python train.py --experts_per_token=6 --activation="swiglu" --routed_scale=2.45 --router_z_loss=0.001 --positions="rope" --rope_base=10000.0 --rope_fraction=1.0 --attn_scale=0.125 --tie_embeddings=false --decay_shape="linear" --z_loss=0.0001 --train_tokens=957900000 --steps=7309
Below are experts of layer 7 (counted from 0) of a mixture-of-experts language model. Rows are named router (the router's row for the expert), gate (a neuron's input weights, with its number), up (a neuron's input weights, with its number), down (a neuron's output weights, with its number) and show model dimensions 48-95. Each number is 500 + 50 x the weight over its row's rms, rounded and kept within 0 to 999. Numbers have three digits each.
Before each expert's rows: a language model's description of what the expert responds to; "raises" lists some tokens whose logits its average output raises strongly, later layers aside. This comes from a sample of Wikipedia text that the model never trained on.

# expert 3
It responds to: Head nouns after "the". Generic head nouns following an article, often before "of", such as name, list, species, genus, number, role.
raises: " of f", " of N", " of H", " of ", " given", " of m"
router:503432623503483464513514574556472476429639532423316475497527509497518557523507487523488563612530443548520525493509374435446525544486441470421585
gate0:438444582583554395463554519415554440500546513481509523414450494530461463485487532427483512502480576588460545474487571508517539508513531450506518
up0:547511564533545488504468464527455460493501481477523502428488481426501517500507473524467545330446400428551489618588466483575485463541549585624531
down0:521506500512595522447438542583573432354345489501580489517538561442509586447537532493489496552534482435423394548476563488584409519472465458468554
gate1:432601463529418498426510523505464445473523497500497427513546429533512422465460540604456483561465464478421481553479416475521506544556447540472479
up1:598447449473530459507491481487601446550499513527531548493551397447369414516520596381439469453527525440482440463465478461552499484520530484534513
down1:455504508483430523495440479522521538439547468436511411487451548476461483435528451466344501469480483429547512514467522510485518471471452606631435
gate2:505474524514499552582471551544442483460351490492436512424411519485535439497504466488486537434543438511492490494500507513548510537496514476416530
up2:373547476535577553463532493487461596456525487399458555447531472605574488512522556489521531463524452497582542480532419420530476526493469528565508
down2:530455468455521498515530441494452591528555455473530365448516517519550474541464478572508514574527520571427469499423499459597445417478491527585475
gate3:499476488516421459450455490496526520501492577503397493514558515447470620538497448514443516518534563481434486532431481453490561515508533455561574
up3:555386528574470533457434528411461510528455476538466544529549491473469512485566486460562462488453435460461449442483416449503497364471510552487465
down3:527465539530399525569477422480473506560499371507482588471450430522485490468497508477514525545524498519481526517444540403476491518459536402426577
gate4:544510464551430527509570434471539419539535548456516516450481569465531524496530422507467499570501588563540523508442466531454588486535519590509443
up4:570465405516459517529545549498479474525517521491589447477508513545435455444541523506464510488501558446518516477504366529448525438485464605515432
down4:490523501522452428561511435456492513496401489428481469491550549499491360479491504491580437503409456606467464449490514519547476457621527493377440
gate5:430510503493444458542484512509456425462408502603484474569530532556477544522441443585496547526472503488387528498419448438507484487456484518412454
up5:509430492460573614404525520519535601509536566483466492540524521443468506470458440440511520570453506478551585554564440508522510501441520551485533
down5:563527522551404526576602511442534448454497497483513588465519492527506538480523440427543465480497537491555534460476352418536493502404613484475481
gate6:553496432487448530416483452527462412558495552471522519497625564561547499412492457571568492548383616554531379511455486600414524520586498482434523
up6:516552528568512550549486485500594543532416454552600455549386561408564516526498547532441546406578501484559543552506564536572443566446512512613434
down6:550482609422472541498541585508557493491493455508571559415437509468431449534576540496398494474460436563549454539462546459528580489513512464494427
gate7:544532418461462496480450475544394563527552485446505552430497493570464547404501563523485537477527517573548482523606581526453569546485461587433428
up7:502449548576528537606579550387576476499542437538444559441473460465472453577514480529580477456563449485477590502501471516550470546488601461419574
down7:542572407498484397560467546532446437500482387577564468473552490450567482502606504450555557588439453482510413474455492542425476513539516520587558
gate8:537514581433420437517562586566497546414567500495525489590508447549456430485531416449527457462540520551518418542501446467501450446465439542522506
up8:482470488416435492561506490618506494361517486490506491690468445528478511448513460567564573446514577524551507519442511521441559479475532516444508
down8:456519536562444467482564673465556446470425443424500479472438504466541528493484540507511480599547596499533588518492536547536428503509542549616527
gate9:512480491555455507513555479561475391464563451478459566532555529515562627452502475474478473553468543507541429529510436502498535586499460527409486
up9:490430426470532506464457477423504539497525524547506520483539482453503506467483523573521536481559525489528550461546448542481390532424452502509417
down9:543458535410420545594495450544400455398520528494513503478481598524483424524539533557512503531426462448438362487491519566540544457384538483396617
gate10:430516603497495449453556446496390553439500499473515360494514524447596516543547477485502416471493445468532530508530472526456491428459578557556439
up10:529527507513527527392431539450641505387501504428526529464513417430494483490489516553474557474563501518515520491521579458521491490494485428506508
down10:529373532562488448460475577534529539548470553494403416405452551514511454495417400503502430556445520500518514522489510598489512456528451481562513
gate11:588468535503526523495492614490521500449584484538454409422526491527486614580455512534439548544560419500427475456492546510479538505469542468446520
up11:473472523389429560469518501460530443473553436527495529438498501511495488514530475507487419523478504529542460422553491453433479503513426434512509
down11:559406442500540525560548520442553457551479548465521497481543527498402459530465369442460543480546513513509508491494481462516504563529548428412533
gate12:569518418450535463515579463421420469397554481379473540564567467476415535516537540425579567480518448583559545505538502486504474524554431473478569
up12:461491437442511601489534557578594493513464517560548511536487573548497512530518506501601510539483499473382527472495543485529472525398514504493420
down12:460475432405461435438551475450464542442445534548485481558459506458560528434497426616491470501462495488544476487516525532578563470553549419478549
gate13:535496474673488559518484508561525481496601504414498468520410562507525500546499494434497505561515495483499515462512466435620434424490449434392527
up13:422577495530517416547569440454569529506425566532586374435478521434486463568467512454582520468621443395490470484553537474423554515483517549481472
down13:445510437499483563574416435553533452548434502446497451455476434553479509467441447511462449484476423371463540501593406407496551427495408475529426
gate14:533547585552508474535488613566491431407464452530549445582532528448450471590509596573560480490472445492461565482537589484545561481442491463501522
up14:562472554566495411515453526489478440428410502475414519552502553511510465518557515493662510580500472551506498559543528447496457440452428467432472
down14:510503599543502454443537571474510490450554551449441504467410543475493515535563571437575486407570600420528460533523536535518489521473590490517517
gate15:461465457420481458541417557578504494476507525420473487577534426522458524490464566540546469560558416494589457487440442465411452468569427462535502
up15:482537518479472457437544574413508499382551504571544464441510478501547518494497493485479526463498550520530542468424437422503622542454494544567453
down15:525492516569521479491467618480404506524465544482664532480482506417538501452491492487454436418455531548529577553516498492438465503496430515485502
gate16:409586494466539540419567497455454572429544501516424538419541557558484504559532400512447471513483420546546548491511460479556492588483520479471511
up16:438599507517580460417512495467446538528453531562567440430549584464505538540537561618552490555488532540464540500451412525530477529495540513609564
down16:475580468521535404525493511529552548510520517481469551570375552494484470538440515503551454496380556576469558531550404417486480465456517436540492
gate17:566531480471490521475592422524497523569506468543575517537543454493428585446556563550495454588484493546510457562482497564465567508469415484556469
up17:406492554402487452434545506548518465475419529470359532433576562493598492500416506618468453552532503450457554540478440496412430511445454537441547
down17:446556554417536531444529425442498608484406449469513503418557459481438508534528504613451457452400448617498496447491520516499424502447525539506483
gate18:427474449490557504448442477475594548534476477576505506459474462506471555520453487380502469510444551470514591454423518423536399539479509491496536
up18:469493480572447495581495451590483477583399486511483441502378446514444527575434453451578555501536518448426437536506554618459536506389475480497401
down18:507499491469560470530590488454618460402595584508638480496460425503492476498558440420512465369510476488520404491546595465519482489456512520542500
gate19:430546419473427494486570521454456534412500593565487493470516535509536452523569500517561433450477537503504572551515587523498590508511442527518451
up19:550511419502580542663539534454527497501507565460469547555511516493497521457517461426463518570502566509475563521527504437490573533549467419411574
down19:540352445492451525534465511570459473506562387638437532444527521458448593465540459487521387433408487533576546584521455474408410509552477495493405
gate20:518425607517554478422467512466464486532570343483503476458455501496463503509545499529526542523481488475492491518494425469454486508469422530546493
up20:536487594464518500472514527542540454540563475543501481459484548484518574582511434486594488506554437510493541581462419528490533479437459496476530
down20:446589454479384442440588524537531500560499542466474426480444523522485526443529503449528437518434503457522532535505574472560558560533595456561561
gate21:520492491543471435539365564520528507498640489628528476496348495613452584395420455524549460529537486465453525531531520525458662523575481504487492
up21:480443513408568490545483526568489469599424509517491473545544485508522419570553527521551536492399491542467505395516593478503527467554497481554421
down21:469550521528526435570523452539469522430439522478416464612421443415528533471507572531493432582594542526461489570502541504396498492548453441405459
gate22:421462489574481568468420507481436576535596481528497458515533505619518511489517455440541496504507498496583485472480522510467522572557528434512510
up22:492536488537565514463470486522481479532445454578525384512550499439472529499645488508556465553468485457443571459445403546517502520513544452528373
down22:540489571499517473567568520507412581480471420543446482522662466508599498544509546603473462400509528589576439550565570435543435470517522514449524
gate23:634528542417450473455528547475493514554456446566524482539501551453465466461477472446554555457513473495508514549520436562592545498480450517406559
up23:564420545566432531327482521507477543508420513504510534463475533493497555416520431438543487444517476528544465551547559541523444439461443468449487
down23:505471389424538522500469482481470469500514468505449492433505495427555481538534622530576523519587565464523503491433455500521549490405508595523410
gate24:492464374512546522450491398489507433536551570499467579496481608439494437444491486503553430463390490565510499523490492576491529471514482511386481
up24:487514644522566512517586539471507550535403487448497509511608468568457520487542528511561536446475498448521488451454492445495483497552472519494474
down24:482512521504564605477468423519519493465546503448592445536519513461462526457402481498481453490499433472474470506540520561489447507554495501457566
gate25:550393618484540553411525566622513505513541470463492526586539495535457570485465523519464519511533445553433500472514531528517444579500439529497535
up25:525466461491510467565519583473538533486403623576552457552541461529574481498493513439501574419525549438484533523532499529469502618622425472494505
down25:498465448419546519455465493491522429507484497467445544516513427475475599523528466537473522524494493484469534458524530453522496469561477448614560
gate26:578517551522499552545567491540515449495539372482464523484457474482542566488590460522514504536516492476497481437439432481455474449438475434514552
up26:516455455579397505406548445526434506442534480506485434516413493562563535503458568508474506447531493556598524474591603560495532508513487485578507
down26:533510526538393467510475543484485425595500467457455469469506520538519562485511454535532495461597499440492505440503564503518393534521395607577484
gate27:424493540535501486507464476458530389501581477512418463547516453494460640467533455500389548573505595486505542489433458498531489490447435424452467
up27:512567537471531543484514480471493544535481551495434381510572489534493558541508569532479576593526554438454516589524515502472570531540556510415564
down27:464466566516498557482404477480420508447433502446574531525436510561486436582512478460458451499441359464639420482489491475411520510507473446465474
gate28:443401484510507501460486490472492447524515533436371480531453485488583528497485554646457579552490468466515487501565436499519535496464559516502545
up28:532523507494428495437472525546596533560500463516474542490576542485426529493500393401462477561575452513508465510477524503433434531471424455519476
down28:508494501476484520545424416506532451517583568485511440486484563477470431553472482534494419451545533524515543491503524559511561570527449491390487
gate29:489455535476495487515558579542466460396505535465517548543515417568565547580520473432518518496553471540475485459597473494475603440510634449479556
up29:462569523603441468388470526459442500510410541538490402537528529412519492524532482538505532417497498471477575588392459424519432455483509483457491
down29:476497618592451420501559530484520480533501528469477521432525458599436463505474535475500504484443496495573514537538507472536499471489452413468549
gate30:527516502541480587585493487545557460481457522507483437435488511517471531534545567557518490565522413463429459483496446497447589465552530472418455
up30:425427489488479475537454525541588485451519547549472472542560512466446502493585453471575473567491476454553494517376456507539593459554568541423510
down30:531475463505553508539451455585459498574497510474446543480565490573555524535506581478456597539420501517525465481541519515548532410567524448435527
gate31:553411503568499437501548509509463470546487413444455512513525485537487492500518562526448404565502464456475614500561492515576564537488510483514471
up31:577495484447438565526599546443458464551430549426509388545584477511536442522448507546495520496477552527458467508565486549439500583453417457455449
down31:563499569499520522520461506555494472497467412499500468528494563562528493546450444568497455521459440526455468453435522560563511583418472545494519
gate32:513465483548522522470453483553506509487533551511485470435544491477460493557486556552503548457527487563478492534468566455464525420411588562411586
up32:627446563568529476413506495447404541470512482478394459473539467560411504545533575543502428513503432444552534438519621504501521422536499598450515
down32:559423514497488536458425444489502537452555510482515492479414548468499529436378540482422354511453518462469550567488464482543461552485506502470559
gate33:528505462531460372491569451489522398405489455485450549381458400502359407527514475533510485491469505423395530478435554583558518457515517486522486
up33:558546505441482612485427487524433528511490497457546516446522468456525491530532490524401432442555476427535548498518455537468416450505453548460480
down33:416523615542484504417614477558554511571482475541536483474491482476531460427470456507467498559509489482608487514569507489437544499519524459560447
gate34:450502456520451463562530434456527454526600495508412517422491560506497410492568483478507467486529516433513545546528486460496555441451503619456493
up34:537477458466499569488530527488443523512483452539472484578605489563524503456486495526516538554470484484567522524454529530476592557516573542468480
down34:548493561417504452513554660476588507532492509503473448545508460489553497481490464506510412447407493468481482444387519425523516538507396465519438
gate35:525542485386625420516596404520444490477543528461536473502530558573406511541469530424533568485494525592560489503507420599523489602505573596500585
up35:499362540524483478544528555515473458568585432537563541480559456410539497401429434474572436463482521418410520517498557449486529513479514546512550
down35:387407519556498520489480541462538484464428510481600489449509517443460438413504542578418595448427561570513473458483507541521447520466529539481441
gate36:411525506518458489481527460524547558440538501570502542564442532471501460464566549568502569476560523532589547571531474386470502584523409476534561
up36:503581531522507487428547472525476538504499518477474500414451574534542564515459429451599559501483472550498520531629546493518539449522485567433538
down36:431450522597500490438536550471509538499496484426503552434507398490506481439500432579516313507472549541500556530568338571536514450490416535464523
gate37:450420520554505523535536428471549604497517507450455529546480440529515482529440483545490521539471496539512469515556441581526541397553505530476527
up37:440492580561447530516428507524491495452406510488448402522489523405492525563397550498477449549551591520566481395464543484477506464572629447526490
down37:524549528466551473603603527465443460498526539517454471501466504470631491509444589566480459472549483500472371340561487523488571499577430380445470
gate38:526458567492444480517599430461469517419570574522534501490501521520541608510525465429506550428417442463538512616533493505454529509512471581486419
up38:463498539567466619424499589545566473537466461542496504526487527502582435506512528532555544475501570484455531537513433514518443519492485503539444
down38:438479387462479453482389566529509533530480528471633554387483476562600517536521559572538623469444490518531523526476502452538517486512558478386553
gate39:583516587464354494489469509499493557491535415483458480539482445519489440477509483561595582528583413494458576562509497425483538500439573416515518
up39:507510531428468498524506530523517453558590522530538488510448534537589474476522467536561501466445445510490498629507537504478460510521555515513532
down39:521532496455531507386428517504547510511494524497536481568486510454477484454398403565556498480512437548556576548569421481520514484444558509596429
gate40:456402562543519535574524595505494514502483446536463520532523404477439492426348533409440502466471494527461476413478510454511503500450469471470488
up40:505574431502433523467568493557521440445550495464497440432463558545576541631511532569405501461513484455486465507432505611509600499595454455479486
down40:473549480485488408525575497492449505462424488525445506561579460516556567447445514440516559516497417462543513441450510508448526441474618584491518
gate41:510579547529446528570498492491553526476577600495561476496516494486425515620446502539447513473524438525479460440578510491514461476511436547456482
up41:558465526563436465572435559512520519514595448531484461521510452507554410516558499499441543429534432505424494437481517404353461594471496548501513
down41:500535529465511469529521453616499507564476550486405542538498518502525447589504538496445576481472564593409492400578483517421523420585424515507504
gate42:461395455516472513554535504529518499510575471426505528463499452605541411547459468559473580495403503491488453582602526494568460524515426450372535
up42:444480452444462531472511429508561537559440485465558378398535551575555452497499523526496457458535489539517498408550509509390460554584527542480497
down42:424494520396469541455399494577432463516448529513493509551454479536516388508514462549455539404436494435512511477552436532514510435573400500495595
gate43:498504532564535459460526455471499474437431497523379458527483555454448422498547539424467444519525450544487461450524474561470497511469489441498514
up43:469562418466526459489423523498552586510455475458439480405444542515531410504380494404426445467598507504569521473433446575508530583411518497490498
down43:510523461575538500555592507590547441517426534431434584483428590563467596434528496369542424469504453454517490455472453580436571492476556472463474
gate44:502450603539498483531509534457440536478563481533559467543459460570446534488575459498532452548498526443477519483561416525532574442449477461458466
up44:512540513455449466460449494425547451506485523465470498409549466430556503507405484473499575437548501495489576530473554498625548454474563475578519
down44:537496606484526450559428440520421514578509425551498512539551555497434452388542501485481508477469456559484472571485496479478438520532462481612421
gate45:416557583502552526519512552532535564521463483507474411514417546517541543626497464462430405473459486459511465469494499595535566535529487485545434
up45:526507440544459453590593542455504495495479523474534554495393452471517462499499601428531563498492538530415500583528472463451482448570477460634524
down45:432518491546537420452484488505420475522519502538427567559527506459565488505550492413437497455515506492458528430574522570448478493589470562544408
gate46:482528471540551575492541537497461476446544480469446493435348444555535439454558504496541426513546499497468418486570379542549471536437439490422504
up46:511473502487458511557469644547441487557596523543481459473512386502487492512536447567535512531490502415426495524483505561547577541487486516466574
down46:449527481524465453479481501540511487485485521434478489487543495403478534533618537488568592456509429490521435463506478491457577556436517566563464
gate47:485512494423468385546507519450538549590440535490506512546520477462569498468484497582403603512469437545524495437456636426522529529558507580463613
up47:509425589568599567464539462399470513408457508496496495529488512517461479502420518511486428554474554617502487544576479492468504579519447506470375
down47:481514480544560412524485464473488532562472496584628449458526490471517511499441547446554515528574555428558504417609475593508572455568532508518503
gate48:582431503522470566508400521552561527511487482333521486455474563509450480470552501523538525546510516504574471479508519481486554492518564471403505
up48:572475514514477500550504517585525489491584438404547561491576531433444436603563487471450526559526418524540504530439524554398531494515463364430513
down48:446589553520520477439509410584513517536518484508481478468583473485484526557522485473488472493523469510500508548530603429520464503538475520437404
gate49:500506557458540458547505567563562475445503440540527534470535557519479553523458447510451588390475557480527507444484434525588465556449438458511441
up49:496404549426558454550545490454505550469578476416499519444527572523501486567525476503487540497418476526549446510503561489495455596486470461499459
down49:521491513384539399464509485506525527516532502430542482419560445505556421595448584557438582515458463500509500596463450498460435480530570458523450
gate50:523521501426472512612438461525535485478556511545525557506508499505489586602420418449428541586489494476503501464461483498561446532505463537463439
up50:481498469536510528373519538437490551521448491405416511596574523444518457451477599489523536420515459538500457517448531486449503536528457486525601
down50:518664488527478573537533439467471465361524567464503525546614608567537493520399417541513489466536517499503460564377530498462558549460563560504518
gate51:595485521611480539475469562465481465422461522578452480425534537395398446514560500506420406546449496476483541665542461475463511511522495532496533
up51:586480573527532473419441567449524517424532470546424432473467506456483504438486479492475440438476418451506439536516496514433497525618512542485541
down51:592512484427539529425472504432608440449547575588397475558497481458557510491478438542415497492586491448553518602487490458479503471434384587467517
gate52:519433552568516472528440562459550513439500450526385477487590530486500491492484439521490393496491483577576508476427483556387463484486463500411483
up52:424535447405456486567551508450490499420554505525499463472583607509513556479531503408489458366462515475539513494418448483529559519499491537482419
down52:480551579497525499539503513525477484534502461526479493548520558464585506456485589494540520539537546450461507549610548507493527517574524532520413
gate53:482470536567555482501516537450497504545547435439502505482534602490473472480484508590504395534483524480505562418563506493615421438451516491529485
up53:504517519501449477466516465473479471406505443488555547476523382461474527448506485447505473565496634417550421480464529414490511503549520532469505
down53:543571477447502486526461437595434432517492602442491514496490500519460478527490483512509572501483572478527525513472486549512468431383574438488553
gate54:503407576376513536504534618544547584474498457540469538542506578487481560542555471444449534542494474530569538560460474445535446524489364426475530
up54:591569542424451494443539546471447497466543543563482568599409472539577506491551473470576467560484487495536489489485426500426548534505606452527511
down54:477495451536510457480527609495466496503447498530569541484513508561479553430464507432478461569530473493399539570412546419460388491514514487478542
gate55:472515476499496452580501491472568571546496476458507473478462547384519434507565442536548506496454497479525582419455517528491469434483458394500518
up55:479489487511484509447479485542540468444502499531473547538530514510470458468520512425538569467556477580514449555544575526580394281447534445441455
down55:535509495444471455452466544480538506430509498505492523410506426583504459433505450525400488505519502414482548486488603518509503448570549411503543
gate56:476512453417570530477525502484492453506608574527379601487523445494411459522513509485440535536504465506497485498413432421504449595429481589506436
up56:490626576573441504479539540505448538560494497473455535515609448491483590516578503586594441419527500502503487517548560548379524495565540504560457
down56:462510391486484507519535463586459487469524479487458611433478488518534529478486479519528503432528469578496384495453456395483472570514474510651505
gate57:555467518504387548483472475494446438468516508448445527532612371576543465445475494514496430436465488574509460493563470417414527480457497458445406
up57:443453512526609490468519410467432516433468487558447482599538504512487494529451544487443454519499418594376465458558440479548460560440618438596488
down57:520461496540530490564492556516542498525429539468492496496490555510486458473404463483509492429450535422431461456405499466584524404546518492458586
gate58:434429484523451451528437527451475562480586433552524562482458498609546513549631449441549550585438564520453559496423459586497528563506541480482488
up58:513446536527509473478458567436483494468444566532577420536474502457574479477491458415453475502394549551446496482525450410492466587447508464508475
down58:569491525425487587556500415538473571550498494523395586541507609491455545550491417418555426498486539499488515507549574458495520588510487488536484
gate59:539447511427358475503479476474526452457437487527535401479465471539546519460499417408476591420444486624508505523418453526439464439508484547441470
up59:443465472461439515453443553627462532486513522482546588468557538611541496436559526498469440575547517431511484482420421491467576508591437492464551
down59:442496490595463453473547453636475403556561439475489518435436472485434507493405556588552466493488562462545466514524502535480521619447515539506542
gate60:573433543495520537496558518505426527467540535553542468488495406469488576581525422493470535580412483500495517523569404434463463510519494512514474
up60:505434415546454536592526416497415527499464533524428492552505479580377415512522501512522613544441465535514528536434502511468431508519489553450467
down60:385573515506429515512540500543561460521461494540485551522484552431499474567597561506532469426467568469528523578469537520470529644474548544538528
gate61:549493511549508374509559547493419558467557527394500460448580434449463515559445488442474564533415667533551481503491503489455597444356455529477528
up61:545430469559471446488480550534466453537544466600392514522435529470507583497456525585364543589488455411445513466529588517481484555517558513508435
down61:451410487535532557513501497475501494485545441509454462450516454549418537482478475603557520568448515377412508502512454555463463467524453484391447
gate62:548531555525532517583502451461491618443521449491567547467512492447519442472573547498495421530579397526535513422571531484500518450451494533537516
up62:604473540463506389451462513498429551434536493588546595483537492507435471464513445505498551486472454526485520458563460575379485522514494557452478
down62:547477519502537543480586489527400470502494502514448539478491498500522493499499545569486484526538454511455458438537580549427510455505621480607500
gate63:503411503494418611524471483603470550471564510577545448511497577488558455552480506451455544488559483590474543494479467411508549453529464461521457
up63:529609480420504435437568544460501471563495512513521531549556453487498502466601464432438607370420465559438474525419472483510465491490419541631550
down63:537475491526444405442498536439510504434602464586499535555562491444573550563462478473567620510439555532556590541410456513457492477479527542398512